Experts of a small language model.
Size: 10 layers, 39.4M parameters.
Experts: 64 experts in each of 10 layers, a softmax router.
Training: a variant of SOAP for the experts, 244M tokens.
Below are experts of layer 6 (counted from 0) of a mixture-of-experts language model. Rows are named router (the router's row for the expert), down (a neuron's output weights, with its number) and show model dimensions 0-159. Each number is 500 + 25 x the weight over its row's rms, rounded and kept within 0 to 999. Numbers have three digits each.
Before each expert's rows: a language model's description of what the expert responds to. This comes from a sample of Wikipedia text that the model never trained on.

# expert 48
Infobox field pieces
router:511452520466523497466488518495516523468485476468489511447524525518428478506526500501467525517448501503562460485489498503548544509444455508549494477525514493498464493490455480544498518488487476516558492499499511546529488507482523469533528511517493475510504480517479524529481499477536545509508500515506520504485493467518473489465480493453528489472476538543532494496526481471512473505534467509486512505531486491487507526506499479532505491480536454537488507504522496520509501500489513
down2:498511496501536520491483504477517502500488506493465476536477483572524473500519529514493502486479456540508480434491470457520502469445448485524534488560494466458473511485512471470474477485527482478482523502533497481489468474512500517529514506470512531453509482521497481515502514500522532496532495489506461522541478494521462512524468494523493513523541476472502523479476522500490508498558481489513525539499470562493521492468505529467535500465494497477524501528452490510510496492499470
down3:453485521514511507536521531497493456529538464522519504494466483485503511529518515495476532524504503494478529537520486467455503481500505453493527469493494498500455505478493488495457527497494470502544462510493491474479511464526509473438489502511558485461510527507517501504534442487495517530489519470495514500503527517486535499467524518528459501526522504524539479514520504485477517492483483533518500534492532456496486484457439480522497521467504478500488468527533549468460499543510459
down4:478474478483521477516534462458529519509523476551508530504503473515496490466501523497530497512465478521462490497556524483492473470549521493498480497520533496512458508520515525472520467562492505491445448460491502501507511539491494490503510484511486458503471472555482504512498464484505505438514521540482520525512467506523461529526484503507476485473487514505523496467530504487507514532491478474478504511499496520476452479491539519530506518509503499500521483477478430504454483482504440
down5:470520484512451487494496464529507512513461494493457484476489498490447470507478508535537462501526504517439496517500504521518471517548525525490477501486539529505497441517505535522522535518503474517480477522509535515490496472449503518502484498494507516479568469456518480516549479505461509511462464495497512482524552488510470465490492505513494454514520486489546496530529518502497468536469521515487485485499535475479482492514498462469475514473471443503522505481475520548496483528505498
down6:469471503475532533492500459492513521483461491480494512475528505543499489470492531473472502541497493496491485532489513459527509468474521522494477473483503485511485489549469477517504502510522521516509508531487463541504446491505440518499488536516554427454463531501485513462514496511485484482527518495512505481478477551498501491489479527472523493497515488469487501515555497519519474502429538522476481506489558509471508542537497492512453462512481515486506479468461519502493479507494504
down7:519565503484493500480487510476500523522471507511493502544492446493515542546487482518517529554524466495461466495532493463525493485514516477559512512455528558492523477479516505466525489497487456482496530491487537508463497507493508516537540493506462502521504479477484502470517526474551507484473487448517532479485535527492471456514499523505490483518567518510465492485500482521523490512538482484522530509508544469503508485559474503484531498466488517516541498491480488495484493497486513
down8:453475506516443489460495507482512482512497484484461495507531530483490485483500495523516490488445534526536565471442468472465518490497520508516484538462504494541498511458524536498496484513491480519485488508509509513492486528511489502532497518480497508530488499487471507531489487500449484505514524564491504524515501505490546488487502532506474504560526496497478453497508541500477497516535489504529471512485494497457525461481540520529532519497517492494537442479472500527497471548474558
down9:532485516531466511484513482452514494478489529478495501522491491559503516500510473518530498512490494527526504477507535512498503453466513496484503541518531573507543463494490528450510510513507482495499467498497455509518477458539499486487517431484484551497482537505475483491526489511496482445485531501458521481490531486502493491494478449443519517531470484507516492492435481509545493472466468478489531492515514497459509520520473465490503517538526516504518507506503487502504500531553510
down10:489527521516469561467510518494523485501520516459439503528509487477529528534498513506517473497491487477501480503518500511483505526485523494499477480528486488538533475495470475487453505456522450446492528476534462485471469488531522493521526526484493554457526493506472524499476475540522528491509506506500501478535485483514491502497500498566466478454495524470474530467529476457499527509480516509482488484460502510493494490527449475517524498425524487488497497515513497508477505479462548
down11:513496472497503475502547526489494519494508480483513474444512476521489489534486511521474452532462486435503554534508558490494515518512485550487508500488510535475475519496512481550482514493481502496466441517469524484514512493470505547487508500465478512504482493469516533493522491472440505497528518501479493521489462472478507494516489491526487485526479549543449516460490486527554514506457485517512535502500426464478515531503509495530490512490519497494493490513538510485481469513500474
down12:505498473493495542547553492509514490494496498551529539500468500551498483498494493535507497512504483537537465501509485487464494508470476473497467485448486467511522503485522469509480477488459508483529465488500488509483516518478498524549534515479510527487474516475509487545499518563464476488543509455494494470444438523523526468492527498507479497514494500508490454453520506510485487505505516512536491450489517493505468460496535510520504539558488446479509475496484493462487498510518485
down13:555553486518477522499482513480489503515494532530554471490477493483539446478505457509459474510490520487456484502508482558481513486503486529495460509502549520515515472486511550528503501487516453522525484506483520524506501470478478467508484484486488475502520510505486514481513552497571520457485535517502481550500505512523513499520518481542482469474511469534507500533477480506478513525481524524560510510521537486545466534495483481526467492518483481496496507526493498487457501554504508
down14:534500513478501532505469480487466501504490516465447532499488470490541481488547507535540559510498494493502518531470512541524513456467517489476515523511491478432489472511533465486539531523559526529505477488490518451499475538485475498492522504518485525504497485518467522547487446535497502494502539485537493492498507490471486534497514507479556510538510493490518529516554516499492513499504532570516502539487541485496530522506495506477498524487506526502512498514517491491534507530540489
down15:451468492472488513469497538483479519520489468549515504492518500519460473525528501529491493493502478492519497541482528501498487516501490480485535476438485433525518518463503489458465483510504492533517457470511469504508524506483540506487483525546519473485480524555497518493519543502477506445564475482486507458493489542497511517473512461538543485516484519495524521509474470440526505488501478503501478466464512518465478487475473514490455500524508480490523487507451470508494500514490488
down16:511500506529500498487477472554480499470532482482477539553530474531446470479532503459509504495503484464485539497490500513485486492506514513532532478502460496481474486501512492410517465525486461477512517508490487498534469508480467533489522508529532495555502498514505526440461507516525486459481513518480552481492499493518531479498497507497503503517463513491521526533525489488505491464478522494499533505478515503453519472451513527502546475457539484540502459488502520496465481487495475
down17:521537501495522502476503491484492507491484508509480508473482485504486484492466472454474525462505503546506496472531473510448539517524471546535530505504458490463499555533512503483512483472488474485484463541514524483501517516496489519481504478526516487499482454470502498514456536534495502497505471504508530476512515506458560499479517493487507474485526497511504553535494483504473488517509515502521468510431462464508507513470502469473566547462520511487462491492528505482562489489457515
down18:491480524474501465502474544501466486487534532503520477505523501491502461491504498487531493529488494517506491493508550510459487463491506535532537475517490461505507461490492529531527484468506506484521500482532477525525503495510499547481546486526479473483553546515531508506502517498497457525500489492471443518475511502486480565510507488493513480487474488479510529495451485453498496476483502487515488495510473513537495537487560479501493487518499514545454531550519467480525572458460505
down19:533506498461479489506483477515479496529529552519488467500536474454532482531485521460505530494465462488506492499501493462550497503490494513509527503522506467537545490503453507474550516506554509470503486510515471480519474490444474503548497551483529489468500525470517482475484487492455464516477510531469500511534486490494482501489482486521467507462478505479467476518534485531486483526494473454521474501495495511470486476470489491543505497478455491508521538535525455471486484486457529
down20:495491502551536521509486486524479479502469517512434476514461479495537518448486524492479488500473469491501503490458526491469543492484503504456553452471473493494540475522553490530526487480534469552476513504505506513512507497485518499533476478490515517477516452517516508500477519488463511535491516526536504477519499483472505500488527471541522519521545508504516553507510509509497493483514559499496540448485496480515499489503499468521535487530480493443514486512487475524501499457444480
down21:421514474536512469498490503539515488469520467512508506488476545494531528496537537542509512498490484468513487512515500529506492520536514481495463506475500492549491492491545485496524510526530487443479510532534520523459494513505520483495491495511498520506487561507517480516545515489460532498480487499493532506503540532522525496501525508505495508476486498468518536498543545491513489524513512522460510512516495461478526465511511407518491547454503523526514488526522472476531507504462516
down22:493461498491503538477541479522547551498515558526510502490492489465527514555531524522494438489469476502467466499530496502512498524532487454517511445526533474483529496529469510511478540488513485507475522546511463504491516509502512513513540527489469481506477523472525496533482502499526461475478521502476551467505499488536527460493477509547491505480492517504497470510475470444499530463511498472496496515513489502480485544485505461497495528546509503452499481536538505478515481498480503
down23:497545452486532526499477526509527490534552501452508512532484495471486463490475534472514475554509484514507508487462528493474483448480466493530500502465533523515522460516491496518465521450535507520511508483485526516498501493532467547477516466526503471502485490471503516469525495508507452528500487506498547482507483497518514507477536543512515494524517511490461533450542523522473494476528490511512509523493537522501512511479487536481483489483500562501513528459522538468485535531527471
down24:562470527525516509489526533489524489498517478504501495493536492468558528531554491479479507480501470467486549551522478481498483498508526539480460525491554517483511470483495456495447481554500480515488501502513493527504534485495507473491484464483493480494499462473488460518474471519538505492485490502547479537443518513544459525518504503514489492523515513469479547506512471489478476555532480479476467485515472472508492539527522499496548530484504501500486526476473504520502490500503514
down25:506516486503535474503482491521462486470451562503499514464459494471515552468494486487462483521487503529518502517549533497552490492496505476492516531488471477527501519521490505466497487519512476475495477500524469511487508473502498497491477488516493479469485531524492511523544462529519499465471513498487558472560515480425521475539478495494500495512512487510548544528480489493522489506497494510523529486473467542517541496488505461472516515524484500512485543526435492496473479475533467
down26:462528492481490495437523515468540506455511434463456479487493474465501538512512533548475538489512518440471511522510510494496537476499509514497484501517494471514505462511510510512533491502505460513502469505522494525491511487517467494499446532468458518506507445543480493476461522504560470489492541463543505510455527532519494516494499485530502505502500516498487496519470525483499511473491494532487518535464510492508486481539507513468469483498537466517526494498444516485493532500525513
down27:510526492490501478519504527530484500521536489467542484491496500452492525486481531516489533554525502495455519484470506513516522490482509449466461526503533507504477488505518505487519458484508526559505502467492519446487473547505502502513499501533467523488515503508541491484574533523481484501541469502513477455488466513503548492469515487536498515498514496500534472525509518515489486533474534479505488504480500470558507423538502526504478447533538498516503499485522465517504498522510495
down28:462514521519494486496487461493516484474522516558493483481546499506512473565486474517534485539528495499475448462506519527470490546499573526503469508528532537535516522489484490470468509478518512461529470523497469491503486482455512514529503486462517509507497520481478507514509466472482525494466477535507467495485461500536474541452456511496433515489514520499518470490481511487496507516515487459497464456502512514475515497515491479478518507528497546494483527531478497514500527469525487
down29:516493513505498547470543443474423489527491509479487471471511509490506485463478527523533500521573490517483488508517504495531457476499500495465474497482476498497538521467474474446494468515519548493501465475550453513492503524525484527499516481515539511497519514498487483462522516479481526466505470477484532515528494515489532520478468503481476506495500478485482506513526503502479494542480563477484480473524516537533493531477493501483473448467522546506499490523504519481481485474503462
down30:458535521530497494514502510502507525511538510508543477525531488524509509485494458479534482509516491492495505530480539492502521476506517478446547460475472528488481542469534450504482498504522514486512488502541559513469479515526495498502520521486511524496471555474489487465500508492464464491493557493513512497465526534506512498514487535528496497499536505519472511566513513539486449504509493487513557475479520466485518491485519521481519483469551488505458490524556521498550509483482528
down31:484510518539528499473522447479519533459521502473505508534469491475466491452498521529487464480492540504493487496525513501493496523547461478493550514500496493493497478494538469537524511483513512514507434521465493457527506451502494483502510487517498511477479541557510503506480451502517495496495508475503470508520507497491541473506518474504475521500524509499499510511462548517465508512486497590525509464497502482517504486497535511497498438535536522500508556484519494472486478513445500
down32:518492495538477486468496462499516493525528512490502529505453488502514487512477473499489514523527523478476498463472497488496485550526475494521471536514500521457511467496498509542453484490469474476507513558541463564469477497509517470452534518470484513514488560474492510492550523510490496488481525524532475495479514512461487509482514522471545511546523450477463463485504481474490519468474527506526460473519497504501519515526506521508467497537469522494492490470564533509513494519516489
down33:535514504536527577453542515504514515545519483500489483462442498473471486513507464511470477519527503483486515494482496532516503512486494542465504488494499461468509471516523529528467526466469477490522484483503506527544507509503442540511501507506534546498520500526501497521552525510514495496516514497517457516527525479481493535486493517528555480494464527507550499503484484518502486525493484526515549468525525480515483511482458484456525493514526488521525471506555482471528501538504500
down34:510511547537470511495483542511531523511451470525490568521496474476522514490517481512519520494465445525439508481513453551518543502504471497547488530498554486500475500546518497538514479513511543483487466500498514560518549514495444463484489534525494476511508507521491490512485516502477511510520474535492489491504510451498526473497506507479472476494509523472515469493500487521539465539507484475495511509480507486454512531475476498512479465503499497526486488526513490473500534484514543
down35:532500499491475503472492551463515452463511561536535530551464506507492487523453516495537508499498490496526492487506521512517477496501513461508536502451523538470503534484519504547478495448462507519497529543537463492480528515505496497492527519530466499497552511546481469530492522449533506498466519496511490493477453499476529526530511483455499511490522480534556500494484458505507511511479462495485544485509532502507501477524501462504481487506523492489552520536508513504505507503508509
down36:489480552479491531506488458506454485508527490448521561494518477488520472497507483534489463485472509511508496477506495526479522492463533470472528516523485483534515509509511501515474508504507478516488509519481453508510550493524515481518509486503502469513485474480535556499481547506525515511523514485489514516529487496470516520461515539517520491533525492490498523501500441473505450516508483513482517508519507494508501507538566476478481479453472481539474539505481487534476489425565482
down37:492481542512498484499458504522499451567491508474487451500537487518527509510516517501468425548542554540471478462518519471510505515550478522508520530544515487463480506534496485517490555498509502534496530479463509504502486491478512469521475498492504487504438538497520496495503488454504515493495505497502497493501491520503519484534512501506509496505475491506479530542446437486465505467495533526505496505517497496453468474503533483518488508480500498504513493544475509514508463498478555
down38:430501522497501515477502496481525531460535493507501501524454481514512489530505563479516520494497470517482516472483544513503486516490464511570516526497471516493492522510501494508548501508521507496479485468476450528488500497508539500518487492495521507495486493467502516526497502525503516494530482504493523503539491459491503520536453429481494566494491448515503456449484501521501485503513484503534500514525478462487484534455490491456534508514491503502454479475485464509487423480494485
down39:507532468530472494517535499538505510478495488494505530489488477457478505474497534494471507454486508516537509468508510495529485480574475500533502482514451487504516525484496462483524552461492499493522506486541500476539473541471500525496483529497488526477473502528462518492530489488453512496513486526493520499510528524496494494509485490502534462490521494467476526495495487562492483490493497505444465482504494572534477531517529475499507483549535551502527484533477556521493503517489542
down40:535517558495480517542531517524486490533526518495507535496481497530506523477486492503504488467527493450495496508495504524492531508494583504458489532502509522468505514500526506451490512517478516508503494535498520559507489494464548538487542463506463509494468490498508537522496496512482496510495479527469489535538465496492481522501496553540453486487502515525476507486516482467498514529460482496494527512523462514547472500450501517467474499524477447498535503517444508462465481509484517
down41:471499483545505481524520444521503512463495524458504482455535506487501448455470544526535486482451493468508515516512475508500544504515554533473467511506508561457506479496501484489525512498530478519528488491503479505512491484498507483478487501510550505489441514507483523534491460507560513467539490515521492512524499483487479515498498506514469493513529480520504497534507508483520508501534494521551476473530491505478504503551472528530457517519474479470478505504523492539464459511471460
down42:503480520487524532518513505473506502511524495467471514531515498482489493482535511469493497491512506532507517518527502469503518494501491523475507492503494509466520504503505519503508496502495503467522454515481566472468481529548520457512537469512502459497490542486464479520543534515491482458460485449501506494466484494455525509523454502486456497506520497525474529487505509473462509525497502493487537491512461511483486547443458456475475500528546515515502510531479534521520434427491468
down43:520460487489484506520448533490433481521507503493457520487464492503514488482504467481518480530470503488479496517483488482497515492521479558450502486482468511522493544495479481501489489501516494520469507482523542493478551537480504513471485501487497509477531549499491491515504498527492546450527483502505486495492508524514551547520560513503487517495498495502529517482452470515496478485509540499469490524523483472506553468492527506560505517471500455432514529475488511507526540474499457
down44:502521508530496499435503511489519501481530515500510490481527498517476453478477469467465504418508517497526489535490477478490467543509470516516494488504525492507497511504486509549523493476546464503514511520472498531477546511542481500510528491528471510522562522477518487459506516532486469494502479550488490562521505486472487530511529502478536498547531529490522498512499488496526516517486502507478437526491532465481506491495481541464540522474509505477491524495484515473507457498545466
down45:493484472488534495534512481503504454485488475512479524494489498555489505507563512494536478492459467438520507465507528539477471523482470525467497534511520487508457509485471480493499543531488488500469485493505477530481496530527523507524529494475518496495500494512492542510456471532504481475506577505487464526515507535546492500538508502480488465530468483497498485532504529503517536471505480514496497481498495453475508516499481468548501543509505512517471502529573518489505483484521443
down46:515496485504482486490450547487451492492475532529519499527501488513505501528517508517504533535482501502498499536515480492457495532492505518471470522463515514506466493494497514428520517455472493523516547512483488441528480512467477475447530480556485475497502514495500499505515518495473456508505503473456511482507462532459505518485490500483444531483511528460487512510491489472501499484489472448524471471511520515470503534493522487488507533496504529526524542464519480554535502550530476
down47:507529487486508471475534549532524545475485483515460513505492503525476499527478484480530461462517515490472478500487509506518513525501535508500494488492514493492543508508478511532447460516542496483475499475488510481481527488486552513467468550485505474509530514484520462501506475472489509569484544500493524500554484479496518529502503539514539492516491509480499458515472535519522491516495519520505519490525536521498467475529481492503555500517473532465590519482534455503501502464497498
down48:532522493518535466510514454502489477513475529518504523517473521534497512514491458472475528505464511488515508514490498476484493499502508546487481510511506516529471514484508493444465567558477557548527495538467479492517505498527488465496506471516557457523524477521533523518522497517512500543530506494521513494480471513496475490505488489567446468475496510499538508493451498519529533528557472525483477533468515493478535492486507504463518484510476503525525513517504527515507534485481499
down49:506477469456473509527539499451524499503512491546513430501487490498495501498480471527503481488515456495544500485488502495513514480493493541491462512511543479541486497498474523508515461431462458527497501486503507532492473447543441519488527488496523532528501496501501483486502519466504508440510514489475479459517502474514488515475521532548485471500456525466478506517506442463487501478527497489481541486513495480489476519473500502508495498550519550488472511509465509485542510495502516
down50:513520509478521515520496479509486552502517479491452483510513509491535457459505476496517513520515476513514514509526540480521508439545521516456448486511497509455486492539514539498543488503495475486518515525492495492507527528505481530529455493519554496490513566527484532505542520545510514503505434511516488498536524552490487498470509503474459567516508486491484481509491530505472506482496494484561505494530491483499514524508505525514453529497494475486482488482502508508542483461470467
down51:463557507480491460544479531518506518532504504538521522495491490537475497487491503514503507526477477447473527490537487472494467499502465489556526541474545482546499507540474515505509502483512492497550479476488475482502504516486509488539483485498513524479491476508435516497477500495495549483478517504511483495533466434480479572538479475479511483478509504510504536489522489523499519476534485490485527506473531493524502489531489501515466509501516474477548502475463446475530527475503528
down52:480529505487497512474491508503528513477513508462495471475466517543523497485484511465491505495486486503498544536508507512523493523550480530454486487523503504463477517509482496439469487469547466494436493518448522510518537511474460500463513497498457485462491464474530475515458484499496510524492476536482497528503483486510528495492540475489513486443511523486475508489524545506529543504514507526524488500471522463526482522515530551516492501494441473466516525517504473479514559475497472
down53:482501496501473486568478498497496481510483479495493495526472466495538510467497513457513520518529486513499474471496516516465500472523515489508490544551471530535495520485514472505481488462463512468517547511493498479489491532556463509498511517495496502496528489514473503514539513492533487481449498508495511500524452496513545545553491501520513461480496487488496505539541472534474509494488521536530470507538595470521487529534473495513488516522495493515474492493434491489475509530520521
down54:479476504515481455564503490470497495532514482512516497497473505468467508461476510543500506519510474474482480493498458494492492502479503499510538502526508470467470474455493496473486522484514520491496505501505491475530537522512521492506499497509468501550456494516532470459520514527443483491514446518504485490501499524496505497500517503526530490515476567486498498485510482480498434506517526459481501551456500472498470450480571462494493498482493534526463506478475540485500524502540560
down55:526508530473508493475473555545477498512511533536490487515507453515509507486474505488528490493537478523488529478513519489493492533498524495545497446475513497467510520488505461483504481547506540511510489505497512496474496486475542470514485527506437485467503496512481523503454499502474518482499483509494496465543515526475483517515456470527499440493475477479505544521478443504528511498495510495489477511490518486495502578505514517466471541445511509494486491555494564472524473520523503
down56:488500530487548502493506468491506512463503538525526463505479530478452524490497506455517514504520508486477459501507554470548475525498476498498528517550485514494485499522500520485520524532499521512505541498470487493577512507507494506529466497498539477470519470478473477525530510486473492515480482458465496525502504473522495506511453489457527501500475499464503439516520572515515488496503542486497519504452477521504545540473486524505525522487473510505549501489501509504516458459475466
down57:538489496487485471562517544510467481506515435527491487515488542506490502549456474495483533491501516484519495449510462526451478534456479505539492510470507472534497503507531523463498531471513480525490488529451521475509486493535513499517473478489500500479491527504518469500478524491455486513477517483472468508490487503511534527521499481529514498490545480494541504481516486484482463489491493480457489490528487517539505538465516469545534511511520492506498522546515468455516467533552497
down58:495506525496481539514530483510522529516510458549503498508534522534470527504524512492559472497468475519490490470505505512477444511492504447519518512518487482498513546494526518460506500537462489483503502513512490501529496486522527454539508538518544488503514500504467500510488531542528461477512470514481505510524467505484529547502533495499482501544462506491472516439491490501490464481499476498499547452507529484517440513433520474507487489495515500470465530487528481482530540524487527
down59:465529507502509543496494463462477537524446518474474475522511480496502501487518519491472531532517523487434525496482499541510515467561482493512465504521546472528478501497516514425502481508502502484506537434499520536517480542529528497525489508491527499567513519470535449508483498516516519488483497486522498528488476520495495538538451519458465514535490494486464491501453474472520526498497504501494491512513482488526515504522466510499534491514490498482526485476506494481515480455498527
down60:512532474506527510489521547495469502517476516486468521509518526531490509474507540531491526451547481456523533458522474490529522498505491451477501512512516510474524455505479475515557508496500493466518475446478495460474487438473497468444505522518511530489497502507547520467492506508521491492458533515499522492532518491481521515488497470489483507548453512477508468533495501521516528515477501507539469488525515490486518539467507473533541485497506559551513498469499511521502517508471487
down61:506513490490468505532489513499491483520528516522512462499499500481437492522484522523545498478490480510484496515451518525488515496489509525503515521490500494469539537534468491503471508521500520518524491471483521483497499485519505543508533490539487474515474473498538466550542492472555451511506458482454500523509502547476566505507502475503504455497509477514540463481521504542475519514453520496506465470552475491539513515475485510488478500457513476479515559494520483490479460529463523
down62:515456499491517518523489536534488517495513480457501528497489459520483460457476516496521524486499506506522486482540485462522460520483497499508495517489457504492487502523509488495513520523505468545496493492415475498505511506502533492477437487540512495518493491513545501498558475499496484517486527516504517492435463456523501498502478536472476498491513490477467474497528451509501489492493540461498478548512554496508507486486438456486485513542500485489493546515534516489467485548489488
down63:489503464506475510515479477481544498486476565553485491464480518487494487481474495525519520519451456490516477506512524492526504519494545508495463479516517516504499489492514498480486431475496501504484532500548517508504459484490514535496486474519506492484531518509552497455498515491546474528511533505493469498473514554535505450534489491479510540501533548558491472445512546476504501511505493484484498521528529455511458499521485499474525497528470511517487472520498502455470530509505531
down64:524538506533530481482515493493561497508472495503538474486456516520496527495484481517521469497553498472503507507532516484515503473491475478494484470476474485520503512467487516510483466527491495496479481471506500515470538455497484514517535507492458495535501505500518476529491467458466541510472506473527461509510507486511463478483530453506536520523549510591494544524492524515528471480519518511506494438485546527485484506461499552511459466501490516499510499478479500475541507529527502
down65:491447528521454493471509564508517521472541492505500537505507512515499487497527500516478523514516461486503490483492481502472508454477486521508486494505533472537500461482482516456527492490490479539521522539422468512494493503503479479541539497509505464469464489500478478526504485524504494535494517504525515497482497511480507504505491509500523489517566488458506478546516523484496482519531569477513508506541463496486486524479502527476480526544500514553473528475517500432534516477485519
down66:506473538494530474517490506496519517473470444505452502476508484493449437484505542502507496513543498496543505516498480505499454496483498455487480506465521535507489514504442501510484464472448543438469525462529503501520509501505524561508493477495491525523509545504511520545494487481514508503495500475482489546508527522488505497483516501512524508486522463537458512493530520511513487516513490500487463541515487469542524527508525530486528515546529509502511534481497458466525493488545525
down67:532494505492513472516483508497525474495532472488521516495493489503552484562488503507499494459515499500473511487512551531494484457514440500454521525524518519502522467530492513523509479470492523581510520523544465502484529461527527496480529525484487530516489448485533500485544486514456518531500476462500508480474529532475436512513500509528481465513483498483470521511522506507466507467493525484519505513505504515534449497477511490503477501443511469497510470534516483501469458468503506
down68:501500516457482480515493524484522533482498491497486557522505507517507515521523524482499513542467495527502535539525492482494499516494503493511464537537490461466485537510470530479474491547478497486461533470529500454504517553520476545534488509505452488497498505475483548464491485469493504509470484495505441487490530470479503476501535475448435500505491510493520503522483530435537535492502459528509511524487516488512509493494497473484487504529459529464518513442527515510525502531524504
down69:487482491479495500494459485488496518494504502520439489538483433512480543501489517484515491481483450478495516512483496477544483475513478525504491476502509506529453486489472499493449534484560496535524522489474523540515528505532516500522464489481495496463533498464506474503459515496456496510533499503498489495512503493496497497486497498444505529534487475475524501537449496494517497516518512525514485537470471518488523519531486530535501518471559515498503495528549472474550563447480473
down70:507543527509521505524500511474488535467512471518524487509530525488475490547479467507468526512507530511534519499445490514493483451514494504504546495520481484521503474506443469485488516463447503514466492544518498469473424479496514475482482539521513486489529455498466494500511494469482490506479501511481544506503555514485553490492479482504487516537485475476497478522507522537498571494512467486508479509483514495455512492563510504502512546520532483492469493464488522521498489480490538
down71:498512483491483466525501465479579537518470492519526484497507485510515524486453480522475507518518470537518508531488482492482511544487464495483489490442481537492477517467487464503471530532483501505454493505470463481496494470535532495524491525475518566469458505474533535538499475475468529515506487464515488519506497489473503477502505488548525504509490533522553507491509528502500492462463510495479486548491493527486530529505470536506490529511478483518512520537536508501505500494534569
down72:500501526503487512520486515500519456513468504471505504497523531498517483492496547475534503495496493470464462509523471475488517504521516489507532535480530487459498498531529539520439536525546522479489466502522486487527533458510493510519484505534533504491484489501486528488453510543514484523496529484478495474472519467467514536550533553508519505527496487540504483501482506490543460496467539518457501467513513500519475493496516484509504467561452535473488457488496549525521459477458512
down73:539480486500490462495519491483487496497448459512513502438484515541491500496543534468471525497536514484499464496515502476497545489539455522491490511511492555527523526534501516518539502500530493553537506517477498527520510539497518524512499481503531458516518505485468540525482498470476474477499522505492533513482537509531493525559471529512523525502527529534506471474487523519503467540498478499465447539472470497504535480514498479496514507476485463483507482485524478471477499550543519
down74:501519475473473493508488486501497505502581477502485488445468482513491512529513537477475520577531499522512508537513509539498514496500518516485518489454537507520490509547477505500507512472515516471453506499506521516520462465488504497510531483518519466491463547472535503508516515523523483478458496478515522476499525490504469495519491527539473534462552470465509544504520493521493464477527479519514505528489466499490460511495488504529519485491465496509533474476512460445551482541498527
down75:504518512537479454457526502512462513479516466533487464477501477463492497542492510534492522518503491445504471511522486468511525473441506437442439536520519461489541498551481525487500491460499501496469498481492472484506526513559510519483485526486490503522510513537502507500492503497514519504506513466501505523483519488502465508491493574513496484481515498509506555463461475506480476533475505468529506501538510551497495465462485502516490501490517482511460534507493532462483504485498501
down76:516526521544496571526529515488515530493531506512519457500514522502533480443463523490520501485506514515528497507506481482496488480473511502502483512536494465466510496497511532492495533503519517498539527525461499484495491500520499444505524491462518511530523503480459525469477504483469513459466554559545509487478544496494476464444508505548516530525500534519512479488509506517500505472502537508530487532498460485519502470465525514554492465510485537525490498464472491541538512477495528
down77:497525480468530523477521501495502506499454518524505524531531543548495493450491573484513499521459523498537494538464522503534494522490500487516461487499504504507472498468525528485527534538437463488547466482492526528497491488480531461478484567470516480490483497523471486473483520513463514488503484514521494487440505506540454480520458491495504512468499485500492527491505462499529491486517456488525497484493515500462496490501489502502504485517455483490486521518498510573509530476497462
down78:550497537509509530495484450525510527535496511455485508475575499430488550507481507510516498496514544507501493571506476495545497481502493507477470497469528435510517490519507480464503527482457518524497493475493493515500543510491477483483518511498469482538445468512506479507511479481491522511506459494500496481512497464446520527498475480486494493498491506484452500527500517535538510510490490475477547489461471471507528528486518504480486530528498493473539499518436490502528490506481506
down79:500504539507515502507468482476474470483500505535494478524529460512478538551468484545456520512487489510507503531500537538478472506527589522499505492499518470517546479514531439504484517462509446485497501529486474461477461492497499486509492505511490521485512485472514508529491511507487545526473505510504500491487521490487487498494512519480528489508537496519486505414511507506474464484504533508488463487498484521505485465541561525457502526520492487511525476521516496528493526500454451
down80:490480475474512521461538499529511522503497487478507502494557477527517529454480471543490489480472496500503487514530498469531490537487532533530471501536515475551508524478484490506484493514499472432504496511517477460517506487505466512492524505502543527459521536458546466551526487540516528460493516516480495484472526521426470493515504530509523507517522509519488502508486519508489475526534502449536506503525492527454482488486485527507515570510504484529518496490459479493520498493480521
down81:484479497465501519493540506474466516501528510495491532506499522471483509516538508502558478479453527503454520485531500504520480513482540523487545519515524515460552500494509477534493485496515520469488482512492477510501517574515522498523504527479520507509529451514525503496542514456487443461491548463527462457488497536490522471506502451507500528472489494498525524513453503552485481530510534509523500512439521488502506469492525503512509507544503493515473471516521482500494501558494477
down82:523458487492508525483497534477477464454517524487451532467490497512550454502485504494512444506502491470509492488518462496542491529482500504548502514495527528469499484480482477502485522530521496483519524538533466485503547488505502495481501508493496519523456475495485552477530453520513508492555485537540484531531542474557528526576529508499493549491518494494501516479480491540501518482491487528480495507483484476531515506493477560457511487484499481522523489480506494503501499491505548
down83:494510487511562521480485491492492501516508524538503505500493483466456502419510522456523485505527495501524509522470482501461510511508541495479500494452541484527520483503490504485500531528474502497544534440523529485524492531490504527526473516485500473502544545501512477462510526527514500474472435501469502491504541489509478510471512518471522448531498506495466473490469506488481549494488495492473516527540482475491519544486508516523458525510484451497460505470467530496472524532514520
down84:540498526536512503511495527450540536501472519480518443501505532430508514464477513505484529521538466462475504477520549528513526512478491511514487461507524506508495532479526493487523468538528487477506513471460470452470513494502470499491478504486486510535500492499540471477499544490495484523503483491457552517446486466471524493493524507503497530535540484532508506517545534486487529526490497447512489497477480493494469509532483509491507507496497504481543457554507480471490479518528492
down85:497474508503506539523571498496484519518523496485521488468457482511479478518503512470495529485500515461537487533473470507527501476530482465526475524491471528534518509527527502531551497515510486538481513501485529445500511497473486466501512478576510528527489473498450466516494447498486492521493487458474572526504547491473489462507515495490479461512501535493521487482485481459494523530526506512540494482494486528530562487507497522503549497469507494490502501464503521495511518535483492
down86:524489501499542527481493471525508496523549531499484507515503503493481511488512510507460467512530508471458476561506500530505515473469490475497534525498498487553447434495468530554505546505466501498461484489530475510477493537503503478532466479477490496505529460497476502489492485502504474464495534511517513501493508452533504525519498542497493456438485525481494456520513509506519507518503430498518492506514489525467495501525515486492456515530491483540522498480520515549470501545479533
down87:482513537472488489485495540542477528529495484497507537433500488504523477500503482486513505486511463476479532442491551516483490495501497461461495509524461490491497513510504459467498502480534542499475517508495482493473497514530510505513508496451531521488481488516468466443464509497478466518493469522434535517517467551478525495533501482502539518446503498471555503496516525493525499536488494494449514544481507480479522529488484468496474526526535471526504489506507469544511471505492518
down88:509482484459491457498508544433472509535434429464504519538489469496516514519498485526504494487457515489516490515537472477501510473498515522510505407536535520473460499504533531503511510530523502498487523462498534482514478477496552458481464499566512519547519530475510497523516497477489489495514497519511522510495511505514490499481511475463522482518495532491483534502517510463475520500495504505468488488491520545506492478502499524518504470493500485522504482519528465434506507493493492